config = dict(
    num_hidden_layers=13,
    n_experts=16,
    experts_per_token=1,
    hidden_act='tanh_gelu',
    router_score='softmax',
    normalize_top_k=False,
    routed_scale=4.12,
    router_logit_norm=2.0,
    norm_eps=1e-05,
    optimizer='soap_variant',
    beta1=0.95,
    beta2=0.98,
    max_grad_norm=2.0,
    max_steps=4944,
)
Below are experts of layer 6 (counted from 0) of a mixture-of-experts language model. Rows are named router (the router's row for the expert), down (a neuron's output weights, with its number) and show model dimensions 0-255. Each number is 128 + 32 x the weight over its row's rms, rounded and kept within 0 to 255. Numbers have three digits each.
Before each expert's rows: a language model's description of what the expert responds to; "comes before" lists some tokens at least twice as common just after its tokens as in all text. This comes from a sample of Wikipedia text that the model never trained on. Tokens count by the router's weight.

# expert 9
Description: Time and place prepositions
comes before: " the", " a", " his", " this", " its", " an"
router:094124116082118152127065125149105135127122158102140121160166055104127116099113121104134146079133152075074122187188154165143181128199118131116170143077100150115167157167149041108175105165130123125052116110103089152073143138165186138145108112193147102117140125178100166109133168133106119087161162135158168111104144153155164162141153118108137142109126142105141152113152165150090172142117153118106150090103142133109161156106101140071138184181075109034172115137179138115069119111160144103123104132071129177123103142083098148114089156108169113107100158107124142129127081134190120115131166163103134064157107116112112164168188123125176132082062087123181139119127175140159116121095142114116118125063139086123095115128103110162195163037177134117200156143085163120148091075150155
down6:152138154143118141163146100163171091137124156137123098127167160104152146075151133103118155092122178080177144153092072109127127064120140150148098140109135105157119148069151122190166094174149167083174127128122097098141129081041107114093148125127166194145149131075188126176107122093142115133156164139092170161108126182044067131161128113085115078139148147111096154100123107131115113114097131129144115115189064150158107123160147177167144149114143108129123186134124102161150175152125156190107074138159160079124118102168199104088148132095166179128136194147123123112097110153154138121135041117095168118088088184200168071160110127138206066196127125139104159124099139139169098171171116146111144142104167097109117157119147151045106146107091109167095136131155124130178112145152171
down7:134129134088093140129124159152133120138110131138151089131128149162144130178091151195167114131114116142193117069176148113108150136164101102137132182109112166139100124148127070139144151143140101087112130109126069177120086120120116139069113143141103113122123194144117148061106161121103150081100087115127126132164130126091154143108179200106099225047139137107144105118136073136093165081150113090141109145089177176104098204154164087142108138119128105134174162173137169115090128118188125131141089151094131120141230115146135081159149102057121148115152143138099163125131180162127078117128097142139143124141071137158121103194143187162198117124102172131117162157157112114164158136113126090098134124108154156149053116187210159090146118050154102108157182125130091113070206132161146
down8:122104122134085122157155097124173144182142097110188144152106209131138123068118125135103117106100100112169145129102116146143081116115098099105119053151124110177157155117087162191187206114088127098146127103136094104114156148152065146083140130091097151148160155105146116129109105169130144122092168132064112115148194146159105241186156148141131129200107217109165093097063122096102127151084091129130152133126124154135092168127107132146142174120142107122078109133189057081175118121210150070125073136141135091074121089091128126165109133110107133112151136112131165140115121128094123130076137141121152167116188159164143089100071169135130142164141128108132173107133166124169098167079113102177125185125080109140096139133149142145082096147096097094136156176122110224140104124153123
down9:103143119126176118012183125080110145111104182136091117121132085114140148158138139118108100121141134119169163114118165154170140147110149118091104108068180146149079138182154178108119122105124143193152120143120160136164143113112173124138153125120142186184080146134130129043129105098142152154072176104176091125137124099184088070111148083116121098101163178119123121177214144176113102146114162126128167165102205108149163088053091115118119126058094157106156106145110103161092094161120159126109136183119141098168131115127122161167101171165102125100146113189140114156071100104145097116113103086118150120102122096065084133146201129123120088147114106114120133109117142162099155166138078158139071140141201163121101132075147161166063118077154182129070116067157128112147126123082108
down10:141178152147123159108134104099120157226117092202046093147117124120158099085118131163117119125087091149147070186132139161095110167140164096197046113129131129132193033136140156139074118100146090135111038160083132134111136072158091165128113140094141130168178112131117143171091114126143104118077119095174124119144090129081149105154107148100081135113129083187139116125195072135096097134121157102149102118139088109116094112149131101116066171117149121118108132163085129157116152137021146114130107152137092163096205113098137097128122123124084143159118118189133083110116112090113150148150160100181127096156132120129125166113120102127144124111125136122128136137161135103113161154132117228090121130073135141133134105092091076183124066105111139120126128110191128141142160171216106
down11:082155137090079103100159102120153085155130135103091134155094119145120158154079156123118118160203103088095128128141096132134104058154142139161176180102135086157062171066135137086121157151161109131089073129106201123145150142126086158089075117126203127125137135063162129127129083089072182143119117138131143141132057070149119145156069078147101083098104156113127146147135167098134130177129132089158105031155125124108177160092100134130171103151112108112095137094108137129152177061181131146114128116149126080153113107183096155124169079144147191119161140086141058166146087151137149148101137177127165142083195105148093138104116105091109165129134123139147107064136144078146106108129167098144117160193091103133112147088191135128173167123061089143149099145119180146158071161124133
down12:114114145145157147087105169124077128120091075169126125154164112175122088108166085156141174105151130114128109129074167127144171127176123101119055129182138126148105086191160107132134073149106161089176128089148096155082121150161100093152129205100120110105119120131074099107104185136132130125147149152141142114131114120140134136108140153123173148147107148129118103098184135103056166105122121152104141157142207142120132078098122093099104069137054153157129101161163210172089086117201198113094070141118111194166125130103174148129111158105119106079130127112097122159140163103148133065089115111101124092176081104120116134143134178153115166098163193121102101189158076138150150098145118058108126105054072126118101134161084190137131119132121051172147095157060133139094109108138074
down13:116158097100080095125118131162120132080176128130130109139131175141148134139146155101111159129040118106113122173155124102125141147122104149159093136108152152113138193091124119154164124124187105155075121139122146128086101138087129151146126110190128099189112126125148163174114124132076182157108127147142151116163108146125117120134190108110112095122147150166152158180134126161124094137153148150124062133091116087174094149162138210157151098130211085121075096087164079146116120125060211086150189068073136168143117114160099162148097151085102168101124167170187190146122165124078197185162123175167112106075114126154134137131095108113171082150121094112136108100081129134060213150103171136128100161120136102100141153085179093107121121193124191109115156161167120085146061092127113
down14:128070091150122130148192143078168168145155091092100070160190106107163150133157121148132122150192166128171129161161125149114091120067147143102117138071109160184121095108112144114122158118111115135135085198126088152136114087155150152088180124145189106126113163127117109139142115119121130200113111129142120127105141139113130200212131079086077139225098144111113155132119195118136144119113186127092156157167199133153107110082137097094199077154151130140134127170146182168132134133224125120119125141113118126148102116076158115134136151061095183132162081149070148110153147123097108134105132133075124133164097146082089125118032101119063140098159123141125169102126073096113114117138157123141155081129101153158137165150144118112077158122111126132131083176140091076068196085126138
down15:122111120189139121144089166151152117101108156098165153094131113096178129095124145197176134179134096121187083144132131151134096098126116118165094188097122088129120076151167178111175127074142178051084073082106093133095100099126133099148123194099133139103078159175136117134105106132111122085111146103153116133105118146085181109128063179073081135120090157111175107132118133176117148161082172102133110102148095114068109071045145157141141138175120142136162104107118154042139124085122127177156126115168110169121172095155073151088125116121166178115123115135090161135101052161179144179132079137137097145126143142135143126132059148135176191134084101182146189124151147141134083143086119198116134113135103100133146094092136117125098097129151067128122164109115146139077123135042074
down16:121103069152102172088136065158138099157143156097151089116051108149140117150083114147125162095088131090162073138118078170088151115143121153138165103146126166159124164161117083141082101116134110214125153139117160112105160140178107083123096085140172113146138165097128155078130067200143130096153134126128078112189093159133123127053104123160115125144127104149159090102062131140123137126114140146087117134091137092145087119186148121113137152060160096180104151101099102119135098074149107135133172110149150122118119112203136172118135057160098176136155135063151119151143103086160066064172088106126100182147155098145082141140189091153089103087132141119144091099139160134179141089179164148112192124102166103073175182157104139117148139129163069180159156153092112133163056155109111
down17:187137099082123131130201143098147087135106122099209132089157098084182057117132126100106137135160117152145165170164142109119090154134129188152139144154104130091098122170099117126133092074109104164096102072150110059118204144126099117152129164106095158135130150144126132110079122125056140107118138128144120140134130135165151130129156177152098125138104162107123102083096108123165080127164135141042186142088071112152142117123074122110094170068134126136126126139100163158144175134148116131168123177169073050084200227120105127088094079075155136082112102158163122138106096138166147116125142129138151156188056136145152149144099159144183104143147141144164113162101131129083156150158154092155167130132129156172119056128138180154091118161116159117136031178080148147149126157177140
down18:158116111064120078118120185101086146110150087159129150148133096157137132148158161129188149114179200093135130099139174176108150119100123175094145194123089135114092127142134187160071069150107176125189150099137095109125091167096111096158156130112084129149121101127178186125124151100106133157155129149125147162154128162101117114152147104180134081111097175107200180143150150102207136199144054084107084143088152095178136154131133160117135180143114130159144114158163153119107141132105098112135122104103199105136120171199132157116103123045107110102124047144105116138096124156068158139127117158139093099115128074161116087161161141154081088130121079128140116190149152146077086156130160104164125033105149097113160177110119138085118135078108168087112171097125151136192132098151100
down19:113145127163131180105146117150085092142174139136104119170120133111076147125098147177151125120123116117104122089084166087157111156167114060108064078091166157049170146132108123088149124085118100085112122073110159136149069111081126101110141099106133118187175159144143137186120123148127118106123122126136146173145124100149113113164136124117146154122121145129095053085150110175179107128128095132077083145155061100134143092122133091111050142070157095169148175111144177133160104082091124155221143130107181131135202127133087161091117113138129147159108065128143076100155188158140182131096161202164134104180158155083100094180083131122124093130121188059109108062117180105110143125118120116116145109100165115138182037122144112076087123155126144141111135106170119150110200155135129
down20:140117112130179098160188077111120081138087167113064141148156151131106091123128151081128123079101085085118104106192114126098165091193222077100059108131175118149202100165104091168136109117194122073093093111138143156109124140079147160110082131095118123159160139134125105103127131156163127148117103150122140144161108142145082109133222132190151171115152086103130124121105104146180142143135134099121202189128096110131085096090136114106142181119122112119069129132162119152167137168151160097141138152051111079141110097100139115109112153193134143119113168094138133100125154154189090175161148091130114147110144140136144115177120168078159116107166136099204201153120128137126154100095093091144161173149131145154162088107151152086087134148156124128108131081153128055161037126068129
down21:117105158146130182163156101096117106143124086097163145122168181126142176103099122037156174116207120114096130115126098137116095114131129157096151186098107075117186145150082088140129091088062098063130132135083141143120107135140146162117068133139102153148148106117157119152124135119139152090103106168105213111107162104126168195146134147148151141154147161128167093154154121124157090153088105129159101156132072127183163084182093100131145135171131082147100191063092119092189114111138110130187157131192111155135096159185127082105121145124145102076179066123097154074157143135126165145087140143152154101050143149179116074138097155165110104165115169104108185112155124065118044152071076159135085129125111072128079086145093125132134145194124137148139094144154166150120123115143113
down22:091136093160163152175148157075117140128194083106093077142134107075122098110073170126106117127129135145160064124141133093130105115117146145160068177099135106117137132081083136182122161133146114130100133136126115168096124095156145133117094138146135130116158192118140132110201067115128137079114138121166148090137121097177077143157102096123110178180126124138143089060078107176078161122107148116172148124120104173141092120198091190139134125136142095197110076115094113147105163067114110194170076165158169114138181154153163130087111159113069068141142143072122145084133078150127175131122111115120125110083157139163140130208105115117108156078144105124178108136145064122144128150141071107097089149098109063131214173118203118093177141191100055139140112168111143101121136114156127
down23:063127143113139135164066116109109181120143136150129086086114110116137082130105174130155123169155143155082170128100052144180129114110113087098171088185101116164115183122134162082133117143101157179146119153085118119046109095170081103130116144155117119162129124153115125090156116175136120133153102133108110112153100134099111136147069113095096139161135141158129064100172144119107140106125081121136155077122200111129143102124138102170162141122176166101182143092143163106197152132092113088108089189156130099100085089134092075123084100168062092136124131146107097160121175163133113100128100104086124160116107151119222154072255165123151164141090143071123103074109169151114186123120169078127063161143110118146132144110135095114072085114114175076141126138086117107104125127168148
down24:115113082073108137135127132119121166096121127142127095095107140153170109156134145146132098148112133127095210166100070077145101071191116108148084082200177142152150210160095090075090148173147139161085125148142109129123159110146102126162177098169151147140197087150106100137168108154141129181207103103077114131104166161088115119114095109142125173104121170120162064152139125091110128117119095056133104089135148126143112128095159067158135066111097147122139170111125149154130184156145118067159139078108122102104109108155055065138147118079146144103180139140124119133116163199133168150137136104092131169096120106123074172123133089112090151130137075079080127123161122058118167154155121111173148133121108110171162140129111165175120120134100174097115171035176142104142213129116156
down25:177124164106117132135163161117080057132161119145074099112165106142135122124066098103137155128181143142078183134161090135157146185153115198099098134076130076070177060138151111129097110087089137110053131138140127105156103100127131161099143091140163130114157082167124104154150166151123138111046102127125132179144115117133114158164103156082179139124076114059137136159154134153178115100146049150154106159085155122102181098153168156173081149094164159125104162144090124083140155152126112147102128144121156170148169158081145115158105179134090098120151140139175167112094119090087103137139143189169121114096056130181161106154131137118146140150078139133082123095073129121130073071125143168141069064149138169181102155101159106109158167178173113213152146122109153136120095148135066
down26:164106158116095181170127209112120114100139138097140081122096147088136121137152182114092183169201126076196143148156078148078095143150129169144144206134147076114126101174059120177122147104109177120142145182157135161110118069164185145130102205141150104133085137123152051107099058118113149103118108131119183087161104093113148103154070190137129059090130111105148136137097127143169108129148132113120168114083122095129126107159106103185097125132230119109115099149159120112132128166138111107103104107148173108157130060129201125148117139109098137164143129062103168155133134090146099150127129074126130155095123128137108163130093204095161150121122134064105121172115154108140110102125128116157120163093109092080134124084142147160113152133101193093102113069123131179120078136076073
down27:131140154105115169169087096083114117118108200153109114156179104120128110110146143083099162120135121106120114131164147071156156156162101123139114055127144122089089105112129078125165092144129111120071155157146099109124080114144082149192187091129118166133116145144095130064161136131119126195147092125092145114150126095106110166136064130097155111137152189138136110172163103122119088148063087138063143122180180113098178064096107206103128139114148137109107108159160137084101104154111086081150077129129142111069137101089133091107137115121084148115103141134165120181066181120012123148140200129100132094117137112121110102108144108137127082138096130072022111138097182110120115173103141131137123139069122146122156163108197143179075058123146186155119111144126123131168192140153137
down28:119176140088165091103127138118178151135161115121083189112130115167160056108142109166123176107090102107118180084141136147099123133116188131089189101174112098120089147098138104161068127153155137159120099172184065111144103170131075102151136089159086108114157066067126146199140163139193136145138072142140137194103153134092119161105171149087115160154083103081146171072095126125119137121119098109131197130134124161192114081175052102149165172161116152168199133146142154178099148161124174108109193111086134106145101171122184089122139084136111130156145107106143112164117117148091153087167134116108140102108056165100128160118145106118166079115104103134108134179087088098198194098119074123114179176094118124148120159121122125094119134126130094063079147159141119113107142136147158
down29:083153150106063135152130116166118181133143133095171155147094186099106103117186103159098111170198115090157104140168123115103079124083141112147199157071099126126122130122180118111088138141134151161104141174144084086108103135182188133067126059102132168155103197124095179098107180123114149111167181057120175136104098149131147142104138064204112166143088161158161133089149113098123165146057110089105117100156124140103093103132159129124154170136146089171133114123102067110142066136098104126083164081136103128127136149154125187123118123108136098081168133099148142083196166142111148145132082152097124151131141119088140093142069103068069117110185128167130143138147099169099172156155067103108052166083126138105127106106162143143091150169112072118100199098102143150124151144092115
down30:146104075159143118149122087143133120137148141078124093141059173185128104146129124172107188076117099196137154153072143130121131123100129143184064177096143127115162103126135139179171124128113086120109069127160156135108153131181121139202108128124170149118065169197122165177087126048139193118151187111118069155147148203117117100106126133124141140135123072167225122118167103146150075106139110188130129095120140143152191102149091095122107160152129147167114149122118153122150148082147105125136169163076158107125163131090079122213095079141124108105115181091081153100133166146109136123107166103144121115179125116125160155142104156140133123130077084140136097112110134140147138130124075125151137174031087140155152122117154159123101121139125088084076096141126176046159141192117170
down31:143120158209182142178182148092097143113136156080108094129111082110139194123113175094131181142143140120113076154140115160176130081102150118104122065170087112095116161125191171185152144133086093130155172127139157128088088145107188102141149116169126186141154139104200196075140109162146157115130067146094124159124108135137093147165116093103139135155179144152162136187079173189146088076140152082077124124155161143128083114134098139136105099087119118105133102131106153109120141108097122097112141128165090121088059134103143139102131110036145148111119152112117131155214146072143090117115080171125098095088100091166190096149165151116117195164129192142100118132113095169145129161119125124219150204170116158160109077160136128126142169149114154130127134116179142122093161148135139
down32:072113167113096134036189104151104175156122150153113120077170130203124127100150125150171132077126131184070169153159072105156148131171165117157148143124139119150155113084127089116178140104170128123107095074129121087112143126113063130173146174172088114130144095161093126140105196114110103157116139157117103178129111079138164104111133095105149132149086140089109126142065118166136096093109097156128112083102157166182100158164075095114112105147139121181130126141070133122141122077113112099146132124148096092141125086090164130138105096142110148103175142095137102101132091169105064157113150168132167174088114100089187128128104150152163074072106150109102126105181152112169165171187120178134115135185209158154093119146109136169078148110174159101150195191102159100087211097144109
down33:116150148128136063091141100080131131127150118134139143127154085164142152156130190130087147124126128136133096076179148107079116181141037154086129125103141118103141121139156152197176138077117162062117104126158144166175091092143127109115181123164119125106046127114125157150185182137098089160177076123135138132119136128147187110162114068137166123161171100078090156134119100169155106091119140181147151137155184096156160104085160095105171089139135094161167097152136125124089111145067121142188116084116046118150163100128156138067115139096111102161108106204136161151150151073097097071129092155116089073134137081098080156118118119122167144134118130089142158111109129102133121137094174097126190072098178173173100164109077088153153173072114147106106129122171116108114180149156201
down34:176111124138117075097125114132099127104123131159175117126137136156135140180082155104133126195163157106107104067140138123123166127125061065084144125064172103080038173121175142163197131177135134071112148079120125169055135094108122139152144132169114191095096130100086094149117111126139111087148143104164125172111138158110124132145136125109151159139119194109097139087144093112131102048151095166167095132185128147144122109107113065155191132147098145131167102152159144112132069099112089148155072152151110092147165161032106082101163114112160112103148137149105196099184130129144102136128137089184192093152112094119155101120118167115142131112145077131137136146139099174140140169051110115146097134118133147108069094168143135119168108064135128100132114153036062137108142111180168
down35:143165153116107136126141137105130129088128112122122143147078070078071103123154179141124081064151097141140143164079147117145114120165154156071086103149071179112105145090053147096133137054161117142128084139086138063209122149107108137177083134145165153116181077137184127090088128139132101139169138119113149203177106150108178130112093129106115101132104143156056119120116093084172117179109167113159126086150164092079122116129098138121121126098114134154133178130127167172139149133104114109080140157110159101101123176109102128108102160151154131196125197118163087155142088175101050098123159101143162129152135139124090150117168149090106132117089204202123166153108169127119115134061163181120157080134069113121125123168139121173104074113119120132183142127180131170149190104145207
down36:132167124130114132147130113112102140122125131186112089101160178131099155088102093126101093186120159060055123084074091121124114136075089200130167152146147192095119080105090101092093115099159075129171159124085120183070122143147084129149121074133135191108140049074088117120160155126136154129074114159084149079101119109117120077112109143092110146166156121140126115152131154153146125125115123161137118102083113110141142096063094155183084066190116196101143094101117066158148124102134164131136191160125095148147100199133120142145152077138125105124111081101154132090158130163146220155095177096123162107086134159097123138108101129083148143158116137091105145201122083122135123149090111145134095158091125202085127132183128096149167097125142160126092100089083111118091165116151208
down37:178084098108122118146093147161146124136132134145140112128133143118130120182109189147130076180125194174105162166172115142141117119111127152159225118103108143166110156103113116083132116177143081131082089099138189165115149058109089131190093118190114174173101161098145206162128149114127122120092161165125187116108124115159162083091100115083135155075146135112107059104139131127125087207162124133124140113093091110136148122108136151064119135148098130136129103139126109133189107143159176139110115155135120132139113157113100126133044075076177115140118108108176131106142168142104157122109201117203105093177162108116138142110156136092093180118135157122130088112173165127115152084132181128209189110119123102097151185072133116072089075114105169169108098170062147139081085164095130
down38:126152065121156148110093161139134140173128167094119145184121103131110129161153173121103119127158107071156140127086136162128128144177173119114099156121175124186150108160089134090114109147134147099135156150107138079136171134099108094078155119085091148102112124141132147048096157148134081145108136085173056157127117122171148148112098087186153133153075124136098123099140147124182122160130163162150155108149122149171107099160143200141129104144116171176196116127110101154110200098116139141120104113035123100077044069137172112161090135152186118139191115133101138118122126097199131116158120104154103100094131137149184106156116137146174157094088137108145107190137145065189148157117139089174116121075059137164145105207060116109140170196096121118122105075180085122144096177172129
down39:125145105091110172159119109159161112100149130108113127122082185135083137127119147143101130204160115128113104144132127202157073118067103117134197205076100133125148110090149156117081113118108125175173149133169142088141128167124128065086128139145135120143107079144211120159129147138099088120119110093116129125097165107095084081071133175132076103110111110135101123137063213144062095158164091091097145150171129065142091144173063181134149117127130179129177092118130084087125153134112140165136164088138102105120160101170105138096112141140158169135144150082087116143171160128154162178160113128209176139101111105107158118150083083163081119143103156169139168136154103153113156114149158127127099113215116139149125188142147085124131079208181107123087132121100161187137126084173080
down40:126196092182088123133205106161114119167118166126133128127120119146134115096128147092114121125167124138094127090123168103096192145112173132129117068124145137121153089150125175161162088130082095164166128144133161106167140152164147128145154137106110154106063050153105109135109151112106144149140104063196138084156113129069139093140103123081127156123115116063106156151177139140181150112155137136158123099146102160140112176174069127178105153085123135114083162080116148074151176108160111154134104155186211132138140196163087166112148105182161133155086117136113097083111158149165188145081135162170168124074100106144043117100093149071169156145042133132141117140143192154180090142199095124080139082109184128141105148153141138121154093139159103190155109113099164146159099118162159
down41:126130127076158112111121090128190140065118151142145125040150150165111108179188085092034133079135193154128132175119102149152141150177173087091100122170124132149121164175145090126137118168072123103165153136183135075098088173151126122108118122154111111129115088124189126126113112144114168119163080134133087152199112109089140149129129183143096141012088121179100108123164121148130144168129168117103118093113135069156149119082143102148068138131122136118139082129100134126142112200135095123108111140185175149139113116172105141158113138155088171109102120099169107140197113138164143068101145172082125117139164178131103140125142136153161159091176123141202174182131109134131115149129125162184094169161129103149084145110158154172115123116117128144128076186092150084138041177163149
down42:100166123063096114151085142127094157061147115165088123143094130135094143126177135114082155085132103006130060106166111094139171138135132124100148133148111127095118081102115061095159114147112168083104160131138164112162181215127082176099125131172128091090102193156135127132198117156084153166140120136131072135127139124132111125091127156151176095118105121107145115121103202139089120217119099129112159131119133139087080102125146138109123094146130083119159101085102132164087070119175087122108064089089097132118148165114184112175168198082167126063116137170161090181105164117135146109168092089128097117088133079144127143127154161162099102098152102166106115132078085125126087079131097103146130134149100069099095150126121105148147072158081168145137115121131070162109124141072110
down43:132110157187164056130100098187120150152145167108116148117125157143106123103080152111101198154098131081136111122124087071182132196088163138134085155198084157097096130109141176159155146112078148143129127141184133168110112112152133137143159109124044089088174116101083182215075146135113119144190099104111148155143150162051090148175075124159203092141147157134172130145076143093101118122119128156133142105127101177074140120096144093098150165102114135164139097146155110131118141140153158100169062240147138137131103127127109119142127126105099161113122113139135089155132121127156101113166117137193145126105112163150104145110112163096153116207055157073128132100205171066127143123119115165149177107092153139145106096129151096115183148163106103170166145128122138173140110094093102
down44:072216089115130113131115115156142106064168157099121155074159111123130091168140091110133130102103146149110126164140133164094093160123108132151143122079094101120141160099111165085123162171158171165090206168141159124106095080128140182144100142103137067186114166150088140150153128151148143116165110093144067134144110065177099076141129133220137174181117127205142060100182118194123134130115122114159123126101144164163098130128125157122164148166167175076094095090130140100119077120093140139182052101056160113093088128133108155146107169084147115144135162174098101126161097125102087180175157065169128118128140113132110172100144132169162110115136072159083092088144133174134162120144165064167129150144101070120139118111094128099104144097117162171116153115068172136155105104121081
down45:114152089149162120078162095106149111156151098167141098089154161107143127106085136127139074113094128186105121105143142230134118125102141186057145106158183117162152149108188133141105112147148196112105123131097107144126123087121096157140131135163109107127116120107138147133105090161175195070046138101132102086109127126112117109097155146146139161096073156124136109106087140111086103135136067101135090159094147145175154127067153122125149107107093090076166119163092132163152121141098145083080093067166134157135143123109182119128146180141186143113067128183148174104186101072108124135166168194087143130163152137140159101189094135120114118114125135131067131190169105137075134135140146118146087133199118143107118121174177122135106214169145117138155201176074093149060059107137119
down46:124118156129133147108082129175115180095070076166151158165125111125145140135153094165147150091186138089135061144098131125085195139154094129166105154150150135160134155130115112146131185118089108079183129168151135080133121120189135160131097137073118098162143132145095164143140208109158102127147136094147162105111114121155091123102102164113135151214117155143129127054157121069084136109078123123064127127152165164121092118160213113092137104114081129097157141200097149144152059096134145075127108160108147100190121130085146111155090102114094086113108103087126174134131143112119073118108088135110161093139082072164155120155115122130149155082123103119143120196136112123172081101141127067161122096120121117166093136189162138181202108025158067146177133116062094130116134105093123
down47:147170112156095152099150089148117091153155151078105114080117134113128081150111154123108121175124091179125134133097089107152102158101163126145063151030092115086191119072114155112118130094119140072185149177145139127139153063119122165096147153061079158095131154132154156171093086078126147124051125170141093085139060087142164154133069104094109143067124106124196137120155108187142114163174118166135154182071150094091131141132143137125166145075112142174113131115124118110129209146118173145134133118154111070099147131093087108152136150123126125183180117140150149087126152126109167109145196145120118130107116098099174113149146153044158169129096136110161136048147137119070084091138179107083106111151088118101127120091103158121082056161140193162103093151144113132134085137135156
down48:115099065160093128137093100134113128144188108187102127166074122015149153138092156146138177133121112179174168147166161109106117081166120109174118175118088107106104086146044129133134076096086104133079110091135070101187105104128099099213114058085094069095141159147140175142166089103070133115137138100196110164157140169163137171147120154118112172108141167171166101140151100072111149116143098120181138162157162123072083186149123125178126144077156103116149155121167189084048100140117125163104117120129181144115144151117110122127123129081148110155146139118159102107095133168100142106121091121099161092138132116160073110106124092164166139157135163153140150160109146121176149137104151073087100159122182090139072135131108159084093122144165162078138136152092119103125091145095094
down49:116120092114111159103112097201112107167143137153086119176146202132123133121068125067169155120070193136100124106179129112127115179059164093131113139104107099112106149136090163088137056188164062107155154117158114128125178158124190138093106115145153070153137102130173131156063056100125135118099079113130140079104085131160145120163070171132130084133118106160172107159154092185141147126085147139163115189165111148078080148149139117145169111113122149121113143118151154093112156105163180102128167090155097137099062157150132079106137142116095173092147055106124126125120159158140172062179087081172184136146105151090075095119068130128160119120094122122121137121096132156144182188166140185127127106078129110092157143127107159086132124174107119142149121126115129139127045065095095
down50:115121150111178132143127112103063069107113156164183122090111129137151139111120089173090187140057146142148156124194167090077135145090074089128086136135120110096110166096188072206149074105155167119115135095170128092078137164143088167118146156093116088077114133137099095091130142098108120081184129131112107129157091122069162078146123094126149084128186164108129118146176090075146155146126106147145106147162150163106109100102130155135087090127151097072102134084162084078116187085145093130193150106066123091142186202156105203153160080087143117119134111107181124168100118108176107112108128089124140146183114127119089126165134134054162105087119107187122170144098103128139118137097197134094068140143187103122161115119134146152160101153140111125061110127099134159144080124156122
down51:151116160149139137182177143181144097171146124103099116087107077117116083179156111148135099176122137176127089127128128154094113156147129093138151138082079149112160112110090162123126109085160095129137153116148134145124133153100095118129115092147073162180075081094170099104130135103156158063147150141124125100149116140150173172149101138139151140104146103192126132192135145166145194120138199084126085133117119163122154129038139157099081134132196101102156171098115153121142158158127156121184140202127099193090130132112113170047137156126173194122095121132072060116151121143178127165160175116151141142122222135081133156140136125083051158111107109094198138105158100115097166166209135106104115164153083134178109148109101136132139119105151111174186136136135100087178187138153079
down52:125131121145161125055156070156147097146146151148122182126123149178098123077143128128146126183135186127106146124115055100099119060088105105150146128156096091128153086119164130117146119163140098123148140083124097134119126116082123169110158098119129201159181150063163139159102124149092084128119142110141089139191118129139192105107140078171179123168138081112167125101139121065099132159102122166094150130161099081193148174131141123122147106069190097137228145108168033135145155071109059173128116110170101183134118167134147129113079060108108175114124123065062142109082156102144158064152140102158125123133135157150116075076122093135131144109109110190124181150138089146125143086075155165173120090171127106161112122135163157143121126141166112182109144097138092166131170140097152
down53:092172158129134127087059114119142109151120113110116103125210120169118133077153102158075105122077103095103127118182127147144198124119159134126126163079161139096096151085145070164081081072135154118110176154154121094144158182140102121115108139139128111130103104159140130091174139100114123130103124134131102096069110134143117123152200139153092140120135144143119185157116175075163176150100059176122128145153142111117082179141149170140115144122072131143165082134153163101121139154152150204168186169091180159091161084153167220146086157148069153155145149080092131194171103069103137167154075145174155149125139122158127139132148147140120115112138165108128145142177118110136184108117091110108006128129105148085104188091120134101095059127148146175087124139137114105114069153129085
down54:122082152158148150126148132150107184106106070134133083160114120129122198156156154151068141058152078182127101121164185068125125120173186150064105050126150173181135138155088117106134149098140124101091165129125100108100135078109146079148130162125137100181177154125060160090124061134149110150156131115098091080121136128145131080135145109106143109116148176167114072096161090116161106137181151083150138120119140170132120121117154105105097101045167103135142172144131124114176158079138120141115103137106133104110165146106107083158070120104112154160093143194145120085101115129089086078200126114096100152163125162069179110179160090135159167136175146131127153117109134090117093180106115107173135076171136156140179152127138116112124175161093089114069186117148044088101174083095135
down55:145123138094160158101139127093143182127136106123126050105140125145130137149105125175095154126126105110081135174100133102157090108136181104163083169073082099128159129160069110156103117144142156157123080210166106147065096137125089164024099165135152103077130146150116087098183092156128099119158137210148121142173174183119099147150127116160124166146131115137120067164133150167131098133152193096105070111182151179186166108180113114133128166133132154145131123147148120064127145136025129160123122161130060162117143103089076144143091143159074151178107135111175093143179095146136124127138067153121174119117124122161152170082198157134148151163142173138113141090153095132072148114143113143121135108097106114175169099070183089161119147116083113096098146156079100159158109110121089
down56:130151110101104119151173123134121055107089199103141128143136098105110188155189099104140146131149176151074114112153139139140121133155132157137159186143117103163184135125124143157106086121202146133129104104128116160111193090057142136161096133108133124105096105083139113116158096125177147190083176062068144149061146101057116144184082078090150178160148122064177121106100105089105084152121169113096089156152146132134179097133133104171179143171158131165097133108124137093121096089145141076164130084121123098153118101055176099180139097063135137138116163151113130132121155080186131126093133102137162130144120109120189142052143097138125174143127107174156181129171138147126112147069180195128100146104090128129055169172152115131100130092134041149093097108113098146130095146126129
down57:126138080096097062163096056146119118063153087134150122115106096115142125149164144162075109083128134111118140146191182108113112161073072048178120183085208085140126170167167156107119104169104147084104111112132085153068113112109149131107121172144165068143120127169129117161079052139127101176141098121157136139154144103127175158132109183130144107150097135154170205105164118115113145136155118148196122139098212106111127131142148149104121164060096081160161087132177101082086110137092128130133118087101107109108135110105162154127182157128119114154094127148148154138114099118085190101089149117160140122119119113086124164096093184131127123108131140129099151185123101182126116161094128073177143171161144092155167157168163122174153174088161141149114145146088172170084114109091047
down58:142113079143109165070138172111109088138103142104117062171158116194150156173152161159163077144111126159152096125085136151088159046136105159158148120146142138175159088139064133169104087120121110144109102167150161075143105119065119191063174178134153125157115110139118114098178134143140149138132146175135081088118104124151125103103095131118083129124158089130145123126187106161071080130136168074152169127118191134072066130175151209087111094097083133117126130117131149127164145122129182109156120169096135091141109133104196087147106146160146143127069130171111075151149123109122169079140133158158100085138107139170109177117075118096096102116163105082128137135117127133150119113117091075122077071191091146199150120109112134119108131126130163164223218099143153164090126079127116
down59:126136117161109138073065136080086143140085114113130119184207189147117117111074138088127117107074134126143146073127091121133110108129153146128158099128147114150149097119155180143078111132166114161151048206097112086141169106119100188121179099107170143081108098105126110128046179109113150165103087185146111133178150095091118125133150115106125090091208082129102120118135120140085111137075136133105142097087069179087115059106138164061109132132089160117124141132128147151172135181125156150084171093166133095141120119055133102171114074129099094146146096123127088095109131168176079125050188130115077155119160143165070129117079168113091107163123097111162089154125124086109163135159088132130149130140152142141144104073157080141166113095083094108054097158107098119169089122143122